Below are experts of layer 10 (counted from 0) of a mixture-of-experts language model. Rows are named up (a neuron's input weights, with its number), down (a neuron's output weights, with its number) and show model dimensions 96-191. Each number is 128 + 32 x the weight over its row's rms, rounded and kept within 0 to 255. Numbers have three digits each.
Before each expert's rows: "gets" lists some tokens that make up at least twice as much of what it gets as of all text; "comes before" lists some tokens at least twice as common just after its tokens as in all text. This comes from a sample of Wikipedia text that the model never trained on. Tokens count by the router's weight.

# expert 58
gets: " in", " for", " of", " to", " by", " with"
comes before: " the", " a", " his", " their", " its", " her"
up0:098124134143139096164119121100194127146149117135121166148210164140141084175123103149138103197108173151098138093089115136170151143190164158141126110093156205133138103130128114095141160116133125099127185118116105094127166095113110108073119088150130117194154141144126151164090134143079100078
down0:085120137146153138144191155104071091183061138129168037134054124117126190025090128161167131155189116158169126160142107132118127134103148083101103114165129162146169053118114171093114145125157130165124152118100130167122107135167160144186177162101099134126107149151164118103162109098115084119
up1:186137153126186157120120111060136139123116095104125143115065115073146159105165099100151157060170097121144103093077137140147150158127091183126118137153153121165094134094217119140179123098097094150121105139089139181109121088153112089167070129152107045134159119127114154161059144176072151100
down1:151149202072088172139099162111174075116135138138128201134148079151142082175112102144106161148103138159146127174106147129160092105160063098089144131141146120191134148147134146184147101174140142221202138104161100144170146129154144148096115105113123117122145161119174106153118120161123172127
up2:130126104101133117105166090192119134111123130156106127166110084163117092209132146184138132118194143140111069156122123098136055156117105142071152142104148124108140081158091172117134109157124123114126088137119125164117141119149129148108096157079146142132126112115127129120115103169151076141
down2:136127144136137078111123136124091080097163080130080109139136088134103073136148157101107097124113152074120175094165147115099117108111131117125160150102072106208064148151172151148153146108082114148205100112122139109191142158126150169179120119125170102120151128096161089162171136094149115108
up3:105096111137142115120131114161117128132149113108113136131225116088112171136152076143111061104162121117174107105152065188136099183164144136105173112153152122168170174088137187108141128126141131134159053114123163089176105131089073103066142142107114067156121195139177149132145150131154085117
down3:120137165101134159097069151121021169115081111175124137095096226126184156122112157137101105152073111148110146142154088163103080182098150108191152089086127133126100134149126138043141149148134078133146177070156126110108123127164095120153149116171144147066136155122132155165110137121166072142
up4:039116143049121131176142125124104066132119129094105099137104146211134112081133104113102169124132148071088058115107137117162105135140132138162121092070143178109133145161127153113139162171098151185068146165069117217138141130148092168127127116156151095141096143178104131119115164169112185119
down4:148124188175129183105129163106185204095111096083149213159172066143170135155135138150163129129116099128150073165135111173139146039163089172116132124153182122143161095165109128146126100169148079156116140106165165131090130148125132072159213135063100117071160073073162162133178151109151129149
up5:137114066143153135100164119114137146142135150005138120061069150108152132140107118127189141085172163105128119213101129106160040099108102077115126142164109150147163045119138166159108145163153114169138169104148159085111117086088196126126123138112072171113148102085084147122137182100016196053
down5:090167129091107180126075169149140166136126054123174082135085167124104101103077118119185117122132127090132152126120121110085076147128152090092129161105119078079103123088155148140165137157177188137076131178112094185109138156136109145157112177150095097178130143163144067137098141126125092104
up6:092130127161107145134140120075077115102123130132111111136145129098082132073132113158112078147096154091150181065117119125172143067138073169066095119073133235190128107151122114133129162139123096115145128094182116166147159140133053066208100071129128110113121107131142151144126196150067132122
down6:143173161057091113137129117135128031119117000154063179159139091158114190107116106061128127087098063087134097090160218089139125127089121112179114107137118112121109119125136145158059186131122119125151136177100080153136104116136184136126162093127147191168075064105072103112135122160141190124
up7:119139130094092194163077094183198123097104129173105125148092078167144177136156138131156097110115207142187137108136041106210132118174140140142050140117195167195181132084154133074126123103147150133158121132103167094077089154156094078143144079115118157036151134163216154182145141182159176093
down7:157103123164097125141097151154161109118098080138159095065118119101127212053152178122118144101098151088106106137149128080075164118150135153133138132210130136164145168141151138105089143130221133096114080039159065124128148126113132157087091141119119166115123155078150131111136101151150101099
up8:147063123171130119131132145141196161150120152115120070097085112133120107114056134105089146111098115064102092156094149110158143101104165112140131151146075185126138117098198086152101130127144172169090131133140154055077065121071157132127125122114124168151147067131197108135109176153096149101
down8:083170173143080153084099188125091137142163114140131222127110041102106091094118134121143127141176123072135107079114174142106179140097151154180118138099118135108051188101117149121084117124138095147126169072127110097131092070097054075065118128114160073158157162096115096122139180110102129157

# expert 5
gets: " m", " km", ")", " mi", " /", " ft"
comes before: " |", " (", ")", " to", "/", "^{"
up0:150175131117110099154112182144102102147083150120103139054150113194094107145125121186179217115089141086151097140109096141117074098097136070079152127074127130157102150138097147169182135120152157136104112135118153135129127175152074082112146147030131138095177186122120160118137093100107107148
down0:165149169181155107099152145123172161146119129127157181072134110134131092109124105190136132148121151145204164136157121114190084113117116133134132077143146141118168109121150182116120130125123108154123132080145127098080099115169057140127133164112075150055144129104120163165124089161152121163
up1:129108170126116141117145115171090115144123135116188142119168130092115170158172146102148109091130107098190154209099099137073092094121166159070104155126122112136089135094186109140113098102121152102136116086119145133109117114126109086156127116057198173192143121133084136154123171102083155139
down1:185098136137191101140212090159104117112139131152145108189134123116168144112127066026115122132113150100146121157129146121130101105137124096117090176122109085126071095122135142062136111137148124157141060088165140141175143129085130104118118152154096156175074103113149069078104070171159098183
up2:146115121105148105151182069161121105131138091103131177125182114096146115107080165098147082099120126132127113125112155127169146167142191146148130126159125153203190104171158112120117103143127081137131088120142084099109203117170108093124159140060167159169094119169094103147091104117183155133
down2:131179144190123126156128118155108150132177134092113191095089103081152173126120096097123137154066134142052160148149108118077116138125146086123161064102116165143117113134168127134128106126127080098045138114163117094145135151091111105122137079129073118171133142068125109107108130155125127094
up3:194177075062082139135135122123147090141121119124169108128061139157108085116142178142127089141096136176092149043174138091153138122082101090138155095110088090169130120158127150121175116132186157194113154102131135097119124155131110124120088157194124090111134156148125172130112158117127148094
down3:123110053161134128163054120100111119171157145117153159164138133144143115102107076095144112168148065136128096114109189099156117150069151190140148119115167117145108149119149120135157122110133158108157187127099153065122137102128133114101181120152134132137108113146200100104111099151131139153
up4:112098118107162087062087148107147158156105083093086132164191123154114120166155143133145093115172147179114132106145123113158131125133124128147161129035127128098163118176141127140150128114115103094125172151144112092129137107109092213097145124129139155127085115107110126114212106123130080122
down4:115176120097119144194144166144202200139140078155128131111139133188152081128147123161112131137112130142201133114126109168118093174126091184163121142106112114134145108133115146112157106128136115170097142187116176062107098065123119114103149108073096128158128101097120123070136085150134109108
up5:183114121135102141092135123116118160118115097156143167021138106124146101131133105135095106114113134101081104126079127092131170116155140151118119088098161164133165122168099120136124152085063140172165075121144133103100131098125079123185113072090122131138155172091082149075103114078063121096
down5:083126199125147106163139123116154102081137107106095056132104149108123108137062148145134109145153096146123148094159170139089153125096152123144139114135100181134079142086100110197143119188102090124135126153102137151107143122114097175092088129161111122158201114090164117119167157129149113150
up6:098140126167155107170108180115142076124151188141147068117145172110104106105150219132096184212162111152073146070129120106136088131156143112119176120179139161159163134063183130203122149096124158140136027106115146160113152114156112115143123108160114093062162066141128179148151105149138094082
down6:149097131062135144077143095140141185126129120046155086174177137129136147109109121083126127098103192192206127088102135141142139159150133187123133161097144158136139131151167112124083086209163040124145084135145255120080136134110178151163153151137110007127172121118130187119130117163124122108
up7:176137085065146132168118147152180043132107096110140099100131129145063094122192054091086145150121126105127116128127098129109135134089145115169107170118109134154139067160159119151103162166092087158160116073124152159083142113086122164123152159104158155095120112133101130066118132153142156067
down7:087183058099151155126130075127148112134116203139158118149091149107218143105155160149127120182133071172178064118124124169149122160123140136118160107077136160145121130146088124154189114109179126115127135130125126165113089130126118132119137116149107180096115074156111099115134165118140062147
up8:103168104152116139057057153073138101143137129141131132058136051109095083118139117138148113140125165181119121153118130194124070105092128118141062092112120161155074144131150094152131096098182148163163100145145106176172128111134051123126065119151155130099112153130128136117125115097134163152
down8:152126125096150143151106154132109118152163140094038067164128151120157156177113128092091128073169164185136104112118153148142086075188131073126152104151116123142158111115129104153071098143120125122116174175161115109157121139129136091134154138162133155110140173155114103168161159135113107082

# expert 17
gets: ".", ").", "\".", ".\"", ".)", "com"
comes before: "\n", " The", " In", " He", " It", " This"
up0:149154135131182160128113162104077164078138157175074149144115088095160089181104113097094085142171126125123153051120154098140106127108120096070144148152050094085112154164157137174111145087067125132165124069053141134079098060132089105164142101137119117129076145097114122129130145165082132091
down0:106189107092106165141138086101145141142144140186139166104119106143141154155143072128137049134125162180128078169124078115244161111158178062109181121132142196169132121129134186152163128135136122133127148116101094092180134143182135205154177136167119145146154114135109121133076133079143059074
up1:079107140097158207139122099123159107165126161119102165095069038101126107137151093136106125113135118153137175152131146089182113069145126132065130120182192059139117133119147101075129066092126146124107162113102157097104124158133153177111088126143150134052151120136172118131190106083155149128
down1:067127130163147101160124132153129093121137179130139115172187081111108137096082098156156096159087148136157084165153115140111127176123044121137134094096109152164115117109147128112156075115130154127155140083097132107117117192124104104155091155102139086115045082091192139121148105143078108160
up2:083131121122192141083156137056145119143133071134130135142104180159146162111132122183136131051120117162169146033142170145130103124079135143106077115091119084051034151102128153099136144105140134096141114077121081111105114136157151041085135090087144070120118161119098093157132157197152104079
down2:123114104113055157150121121153066160104103164091149157114138094123134111121127106137166166188091157131162136210116116099101131104189079177125135133112150110116138145156127121123168071142182130170107156188090106096156155106163157145176133164233150152162106102102126145149165167114134091111
up3:131147089089158116129139092090185175137157169048094151171143108136120153120119152119078127126127102145131131113162134165069084103159103126081105072082164122136078149150123113139169139095117159128051109176153117171137177132089128145169070157135142091135125151124144103082100110163082135123
down3:132182114139072146103130082156184128132118107097125152109108146138166122135178128181179114136146129113166096106131061116140127075119169146145214211116067150096066121126076130114130149088123124138025134216148073139095144123082148112105138153171111158148174154129122105171087078112169120121
up4:116166118156171159139116135144141083131076055109118143136132169115167094121105097142071111150139168107168116099130072141113111210242139074086092087181126100087134104096178117135117161090099238097095139113125161132113127104164108094167137108126163122122104104176161116196130107167107083153
down4:121138183108142108057176108100150100124145074179152156106143133147088134133131123080106133167153175088148145102073158116127145130083088122183072152086113128122101108110121150096099124093117131093112131090108095103125104104182130174105082114173142067120081152085137116078144120155134123145
up5:116104191088131162118178148148113123069119106101150108164119141134132138054133157151174110144117068134122096122043071188121159100151119179135153107134112128125123140119108154171176159134185166096148145085120176160136107144175164138202189132132183131149157117118125130141135146149126126157
down5:160128100089162168127220109178089131124129115076136156092111099150137118159174114105102125082139124104103153176131097098077093067124084089126103134154123140110115183088150084140134089123174159139119083141116168081086160139138129062148094132160109101145186116086115178115124099185148149080
up6:112145078102115138086146088066136123129057103174156176121108100180116091129168137110158071181087203086128208108100151126099138182050126108144155134133122114095084114079215127155121105062100117136146096086164143136137202166127149109132074114166159081078108143106114195203081106160086068189
down6:178129134108096149073142115144054152165085147068155114110199149102084126098139098173100141160175136112142186159152111119107069155055089101112105132057042104079156108140114107124140097126104132108138168077153111092173130185159132189096076134146086090134107119173133135061109170100118143157
up7:122220140173183145125123118095078066101138118105154161124116096173146150092143198103107112118119128084141165180106202106100127146084165167188147110133109102117065115115101097144108127165119146134141105136137139084086153125105137088149109101171102143172122125188124110143095168145100157089
down7:107116102065115089104094112100147103141113190119078113134165136063127090174169098144121126157149125130128141092155127092164112148152141089104164176123173091073205135120171113093126101159171097145100107132194151082072121163124150080129139151149118077105177174082141152096168125123201120110
up8:137158128120122094088164037131091115101174105102089130081099145119095152137255153117075155142148242132122126132163151124133089126136118123118175150176166223156122093167114156111136132099150127179130115127146092133142133158098137105066177143122153112177114135181142134173107150147105105139
down8:161148103108152167148143146143166207126047133059110094146158094136130103130122138161156171098188107101146101134183156165072080175174134077071119100148042153121112121121126079209077164065083088072150132069121155129167091126172106104081084120135149123148103108156054076108205145139118148133

# expert 60
gets: " 0", "–", "-", "0", " 1", "1"
comes before: " |", "–", "0", "1", "2", ";"
up0:110146138105092167140132086097147115115135157125127148138112154122139060170136113080175101133150103110136119152100141196184108146128121129118094099114082119141091155149148205152102065061149132159124145125122173192095158112183089117110156143121162175145106098117107135164124130217129103119
down0:111108161155103124126118133100132137130140159148114143132152134084156121068166136089159147114128143139096132075092135134131109119020083172105116127114143074096122109105121116113125126111134096097107138115129093131133161154089133130097155166072155073099161125129062086135192159152098144121
up1:149127174130073146158136118144109175130126127087132087230100063088132110153181111155097120065116108180060098079104091159151176121114168126129075102115131115127023107117127152127033099078113126149117174127143179151075132134107182148124131166120174129119133121178121165086125173109138146150
down1:062149159149159099104148112068114148170166143102158200084074113132153077107107145043073133146137129168107147237140126127129104144130159147084126134124148118164118144127093121162147122095087202065083113116140127142125100128128100109149126176123141101166092136185164168120110129127111132123
up2:157082186126162137139107184059159106104071122160129130112138124091130124165112116132064092089128167131170098118140166136157169128104105115132116115156163137078145121156061112093146134199064140095111115132169157186112068126101176130061165159132109095151145066142108163155143147167134158163
down2:111158114114089096130097170115160130153106178080085064131120136174168153105124119177114159148142112133154093121138117140121179189086060112148111129155151178128100146166167118082110073111119126113137122123110171168121063172103089076122134196082077143099145112129167141160162147145146104111
up3:130060099162126147147076163103097173082165142129110105121114187147089155152109070158132100146160164197095139060141181142115178139192082212128130114100159193122092203094141135137141169087139110161104161249119131122124155081117087045141090104086131083103043106124151099107106159167153177115
down3:081114125111132145157107155178151165073130117154114140128099130145115152121145109082141143086111101105056146097054166145100101151184127144196128115115159104074104152108110110140095119102061026151120167149109066146154128111148171120194114183061158114144138110164108114043163108170202155126
up4:112133194128078195087132105121133118147076105084124144074117105121143144123119093128119129130122147082072151099097098123158124092163120145139161122157141151183169133087161111152183133169178135131083082164124110115160156093114109137144053133123071123147137109141098175077171105112115150101
down4:147124125154125114071080092147154135156131105135116148142157104167082132108145122118084095127136071174086138178117118132133124185107110131110091183106171115127062084117111117105162138082151219134134135112133175116152150156109145161224091082132103131178103138174115084106067107148137125166
up5:096131168171194126154135146121086161078149157117102119122128120102164132187178161143131105115125120127156116080143029118111104106134113105128146103105163102176140111176189129173170104134115090126118153092132169106033111149102125186059077137103096103127116180082126113185135147158139019143
down5:107100166106165151076146147179159096132146133155130129070129103050171112124151148086131076129090082067111151158114113077141159191185064081094151144141086097106102119109117128144155074131071151062124125118116077103116078182145138113145156120132126111164126225094136169109143148129147083104
up6:132070113062103175105136088025140150085120143149162115089146130105101167129121104095130163092178108134143118142127174157111173133126119174152157107127144111115142145117151189102128143143089119181114168183132082131123087123149127141152103116138166114103124148080132109160130147150098143170
down6:165095097134149119087156128144181161135142145139056168120152079122066143161151127121136088156164126110104086121114118071136088158152106140094138159087178126115156137165129108116100144138064101118114123151140135141103083096165163196098109107225125120101092172164113116192083130169166151191
up7:187113158126133141138173115106147156185098155080108077118161217132113129147135176149165079083074135086134181100168123108163104161113136119077087138161110093168127116073153152163120180119176146099153110104051094166127118170094113141150092141149111135103147126131171133202173120119110153194
down7:149128128112149053106162130159145133136114133094158126151136179125115135092164173140169143132127137144154078129165102131140117140153139166129134152125148177127134114144134127187166167094137144106216093144085121086108172109139148156191105117107132116101182056157129096128218154121017157096
up8:094152130113179124082061128100137136092215170074121111147112178098098127126107115153160126107131131173126079136101146121109180103164150134109088115099144104111163100196165138104158143097135120147124156173100075151127123104095137119063123084078119143141131129110129169165190111117100138159
down8:184113085150100081166123155097157112102139143070076155144150116092104030089200182125139165141183059119150095168089185124143140102155143117139117114070094132125164094100142118122139133114107118136119105125094123142091174127089139110132146110175160151116109122122165133151078191127118123137

# expert 11
gets: ",", " that", " where", " when", " because", " which"
comes before: ",", " he", " the", " it", " she", " they"
up0:088175108197147131113072098131118082127109127135167184150031104177049166106120138056138105101137124161150120101094149171103150106132104168069082140120152154153100111097160135144142133117116119111125193126082183090117078124090134109104089091140121173160147115110129106094067111153063106136
down0:163100192135126126171125152184098170171137121073117147131164155125086108123121110135141116220155115110153126189125145127125142156149129096150159153146128102116154160162141152133128107156163147167055106157194097134097118146185078151153148183141057084119115147164155204068148151127134115154
up1:157094193164130155115117117114099132143139122181116132200137133087108152073086102140146110116151089108059130127146157147136138159075117121164152119177077166161070129144166199172118182170087113127148092167117169106121149077095134107164141109105122073151144107137127101140111099090086127134
down1:123136175129116136129118084170116124180122168144085109130175089154123115152114116116068169155154146061123102135061099073147062148095102107156085181156153110095132080127110138157167150102135076141097137111128124108181142114178166073141130149101099219126069159129109110083130111224124096096
up2:155182100110157095163098091154158090165124143111146151136113091160115089122145191119118133129159165104161118161127128147174105049080080136164144119162137101148112111195137101116149122108163070150132105144111092072122113084106167157120126011092147152190136132198114079157130131152100067163
down2:160150153161088109105115158159087110160041072112141148121152138168061180132085155111202150172138049100092124168094071126087146133163124102139093158131170130099103148172134128114120123110174128070113135118128113126114109138105167170094109087153143182148157112075147145078164151082168099170
up3:084199133147121135114089136141123160129109100186127101148051106191143132150124150152122175122194090056160129116099128139094091126175123109162096137096149068115087088132191098087125167108134115118081153111120130139181092168167136177194109111143144118117102103128158126111188124079154152109
down3:111150199088100139134143155064092082124142113047158152125130101107112139091125151075122094139097098105180135166152122074114138057103113078137123122041100169120156118155130213190095150177149137127075113118113182103113173175136121126093163078160168020162135045120090142162131105127132119163
up4:128092176154145082104160134063133089131150122093123136117119176136130158124141146146115179157136123132175151171149125124112209157153139127164140063125131134149162109124184131112083174162127184154088123185123150097133133138162166149136218135103030169104150123121127220128135134163067082114
down4:129152096096120118178181183141109158207156156089127143088144105151107116128137114117137115129088069170118164144107120119151130064167136083106118132115164128171095144079113119117130071053119039126136176124157141095135067126145145185131066161152177125131143150090151083075128142098117186116
up5:093146104192179111104126137164123154085172106105171121134099116078082130098177096104143173117140114074136148154059136131121120169132094131131146138144185143155102109156158135116106069166102108169141139088091154132127157146090155142150096128094114092038148144119108146154153088137173115158
down5:114122124075117082120101197090074152091116125179101087091161138125130124141149146094076091120142094151208135134146079148125119154095172077162145196155095143157153150092066154124082175146097154063093136117095117145075131180131180160053162152132102086152145095086108074092114099061099127144
up6:126101146177146113121175133113110146130133116128115132149178165131119199126170144133120096136109102131091104148056126177130154148148102102171124129135136095160121097133157114152151083122099117098093123155115111164129124167129118108184177086121067104100138149144119171144102119083133154148
down6:105152126123138157123117127085079129147128164199056115169109071164195126127149112144125127104088143128108169139145166122128171156127191119157103145152107154176110076103131142094056159168106070136088073091139143123159129161107117188126172115110093182127105195123150068107074155147147151050
up7:166119167104109099077101094150102127180201107151154144080138052154093069174147175123129138159137109116134037144122078107138181117093110089147148158057180115168164180056108122109137127126107142095088144109135083148122146127095155103109139133137117115150136142107114115126111090106080116095
down7:097098087066143165178114170151130123065156170209122115099136120119159059091141150151109143082171150092124119083112123099135093113064170127103117140121148085181148089102110177049161129080110129166123109095194098105081154104154143104144120100119210174135104146167095078120083039161090131089
up8:126102104141114124143138088123166144161128161156124145113131123106046145164107167084211190133199128129177164088157127159108153133116141122134112138094151194182127092157138077134161126150149149108121105066105137167088151147119177090106132144125180136147182178145110100144121111074185134119
down8:128144166187121106122146105095135171141126132146117150109105141159149155165146132177145168082090109096105062082108171085142168151147126160163137144135114131149133069173094053162107174136111153103072117146091160095124201137056175099099163177145147085143140124122150094116168103169052103127

# expert 36
gets: ",", " |", ")", ";", " and", "),"
comes before: " |", " (", " ", ";", " USA", " United"
up0:111138114085144135123121156149115136108175203105122211144101158123101084155131093105128121151187103134094113131177152165100082152140108151072149098152093099083135121116145115133128103111107152088095181090148111143156103133127094138103123184090096151163148152194104156124153137132165088106
down0:163149140105128123183091061049184112155098143073097076117119147084073144131098156145138159129151112123087111136143101140103182113152116111122163091115178135138160142147110094216126116139139098113125117185109135069067167117116157138145103149114103095182168132104136130132101125125138080118
up1:135118134109180107123126069134120060139089118119142089111102082202125144170159134129054146139117157120146134148085117163140157151151139197124133139125147150103149161135097129118159164103124120139089144151135137121123090105116118141128084118075126121149120125145164118109125097091070065145
down1:052111176182104087145086143099109129121145118160140157149184077126098070110093152151080115152198130128137124144127079069105140089155150130109131120140123142101127114149092138134125036130136149115054120088145176129119123114154160202166150122027107161120119134171096154184108174070146082190
up2:091131107096111133092144092143112171109145127109100117161078162090145120129072121109125147186176127124115148055088136102131163152111164140130162129223160129121121108120140138133143110174103144137164089135111151097075075219173133136098100151169103107064083110127142113118096073094103191079
down2:131145159165126113181140127173119205140117099144117139127131161153095118116092104130113080186146115138119145137121104191121137124135129094162176137160153080114120168108146095052118126089126094046108115105106142161105103128130105144112131205128172150124120115106074171101084125138151198157
up3:184095099133148128108126126019169113123125148137148123141107121142157118087145191131097153066128149139101150070097133125142137127124163126238124120145120075073127083143126166105140082123183067169177165143068139153122086191156096114107091070135064111146197128192129183140127158134141090142
down3:098096118173112148117197122119146107091104085146121093140122144068142105122095152184104146078071141172164127125098127117066102123137104087108121146139153092121144158094116089121137162171085128065107100133129126124127169166189143105140177134095119085097120100103133125147113159115068084094
up4:114153134166142133113095160162152168106125089205135107112178099167141144158118108146105116104161132178091109111076108154079122076079163161199125092123109144118116094135188162120064197128126141129156137133096155170074122132123080103138079099161156139211080050152086088174152102107126170122
down4:184101139155100117155128162183130163168155091150167127147131107103195114139173150114100127120098121144167137131105144130211086158162131142135186134114039129117157102185162179105056108171077157141183109150145110166094105165140194124074149050170135140068153107114099127159145122102137140136
up5:138113086088102124195140079132125128121099139105113186114135116095102096149133143184168119072146165093105161087170154168152125131168101127126118174157134150152104107143086153174128131121162164121098202161125117113133099191115119151180116179114061131120159135127165100172112111142097085121
down5:151097136102148149106170153139093158159176123196104122157135117127157085072084103105131155130115065141143126168124178141138155138132138149100178076172129064106156126134146113125108129166126140089125075163130125111089072098144123103094158179235187118177088123135095120152095102101087179107
up6:111140158109089136123110157087093120112158124160130136161104075093154155095142078176152168112125124147093127107096200081119093173093131125144120136143137152153100117059086124157066120102155107082137143119107168153134218111105164126170091145122100120079168136146118124107089084119128123130
down6:138113139044097100120134103162110119216113155081138156146109114116031105080164144144109106120122180110116175144152179089125150076058120103065101118089156127161154124129095165142132091099135089150165133107179153088145213130085140139118114103097191140089096191169083164088101129152155096181
up7:041185115129106126106158107110168155158073103107166077139083122143167171115120074068086103092119129138118119105141115144105135109103125111084168139111091145119053130114118134070104027152113129101141158150120150124253123165124070113152135121101183142189149089113122119021156107116121163155
down7:085109116128120116140106172130175132093158094145092157118157129119133160147131149126151079149152122157103116124131143103107136071084180120120102177109159118109136159097099078177141101149122182126095197104152167126126172196102236128133099179121123123092118138124172139079099117146146112170
up8:093084096123145167120062177098160100132115109078218088122150070105175123176080118072158107157118132135117147105111162135101161121151158166117117078058131214145117143125156066167122171132101128111131102166187147123140127161055139134119092099116122080128150178158099121189156100076156124122
down8:126137085129099174147112153096173132112171137096166193105136129107099127168133138137129158175142147136159096168144171148135140106093110103100158201086131108128111179142103207135146156198191176139085124141191147151106174105115134152149146153073115163139122125093116092097177117107133110121

# expert 46
gets: " ", " |", "==", " =", " ==", "==="
comes before: "\n", " |", "N", "°", "us", "″"
up0:106134131136087095153130149126133140143165143152143117118065147102100158139090180065092151152103105088121117184158130130154094086110154163152143158170072141106155142148134086150140170115128126129114106120111128197145132118103107178161102139191122159123163123098079134121115114134104101148
down0:157122165142102170170134083186102177224194116124064091154145131134105191117115107093115192180180112146118169169133164107153095150122083164134090188108156111126090057158102121090118132130067116091205134071182141110109154171155151133108125135067166094075134143131104136068173165136163137121
up1:137128129096174164112133132161060140153115048132178148146082158135098233153103127168130118081140116134140113134139131125150093075155159128142185102122164155168131095107108118125163131140133071126110160090131080144113087168122156059122131054147137071111127079085119110151109107172129165114
down1:080100128149149110110063180085121122136136147147138119157107147168135103147255147089130111159147104144159094124155045108095131145085082126081144143138124105135132098151189140108106109064126070162138131106121069198166131122188109174149127111103180182094141128098158111139139115162126143215
up2:175113135122113136114151124173096128145131133095086149124071114212120106126128142112124136127196089123181109156128148136198141110106127188113150140119096191080199043084150170084100118160084128146148184067127187163113140179087076106160097093093110124189097143105148117154176114121078070128
down2:140133142072166114140148053155121165116097127121154110070180161154195131157065157108130076108155110125150190084149175145104121148076100102171114125122126123134149121093151095094112113105152185165144039142111129097150145149130149137154129191150127134168126121138140124092115168134133157094
up3:155057064135132156085135160137138154126145134139131145126103127115100133137120150126075053143179090135129155165102111117173124192080186132141092091078156156131193094134161171126050135116128128167158117061179117173135134162091090134111112163174124084105195109117118157138104168122124137088
down3:143094126116110102118212149120149123164124101150127127132172202070088101159116088147127081121090090172048141121082065114128157182151092140108123143115093180121163206112130161133113178150129132126148155125119148116139079133098083114122078119089105111135162078141179146100164058120222152090
up4:139138145168131083142146173121056131127151169112085113133093086134120121092187096106133122134126169144080149072206116097130089119155150164109167135069205165113127107111113108164077180037115160194117111192111174100121120083066165147159123127109103193075109140100148110159098110099110111118
down4:119128104128128146081116160089169080121132135124140110105130094103137101122156138130146103158110145100147099121100087129120102149119084127107111114148161160131133084148130124112105058115141102084075100126132121165095138132084162115136069133072082174094149191096144108127150100175104124135
up5:103090150160154120107088131137100124073136161135098129130127189069088093116111099166153133128131097139136079118145109128087082127145152075120118102064083155127189122115114090155160112092097067094135145147128134099189094143130164117122111153113090189086136070145171093097125114128124106171
down5:103132149105121091125111100115143109116124136114131140199126123144087140117099127148159150160128176145140135113140157081087077117102163164131135128138166135152067109092146058127115142110141129079161104110114037128116141148053079085051150155086175106144144091166083174092087113138112135141
up6:120127124168192133180128150144178125112144087066102138136128150112183162049109141120138144115112125143101167127169164140121121112134157246102125084084094155131165111184094131133124148140156142129118072079156152111133164128125115162100126100149152093149112145137108076065146138086149131203
down6:114145142080138174156165139162144153134107115136162157095162128117142127108090183103161118133090139119109091160151156115104115126131162149156102158145136138119113130144149102120080129131042130172116095101078138145087164120219107125088167200108127054089163152166129169150139122059137118181
up7:116079124138130131149101161121126146143127137139168116135131112092111141109127131187125127102103100152077185075132124159164092160184111177146120162164172118115103083127118132079067123139188169151097136139117150092119094158127107144174121113092126111176170063091114115058152059107076124093
down7:086090069143099060083116112153127106111116164127181162176109110168166220127175120099155169080124183187139091094151102110131144144131104135180040156099176141109132083154092101171135120175168192166094151123125134139122095144223114058139166177119180132097076110165148086118114166073174080132
up8:103128100135099133137153064147143119138105120130119132169147149121127123141135149125170131092170125139127144149147134099170122139143102179103143080193139167186186096080138085156075125185116160126084079145137100146186139119101118141055096104120117113089143197133042146153096177108147085118
down8:129109099111183114143098120129170165154102131160116167144076110109111066126116109136116156130139120048111180122205101132155116105110081140128130136115127123183155170145142150155119198125108087145161154159102126126135121153138028107143080127127142144090151115148159140168124141137126122126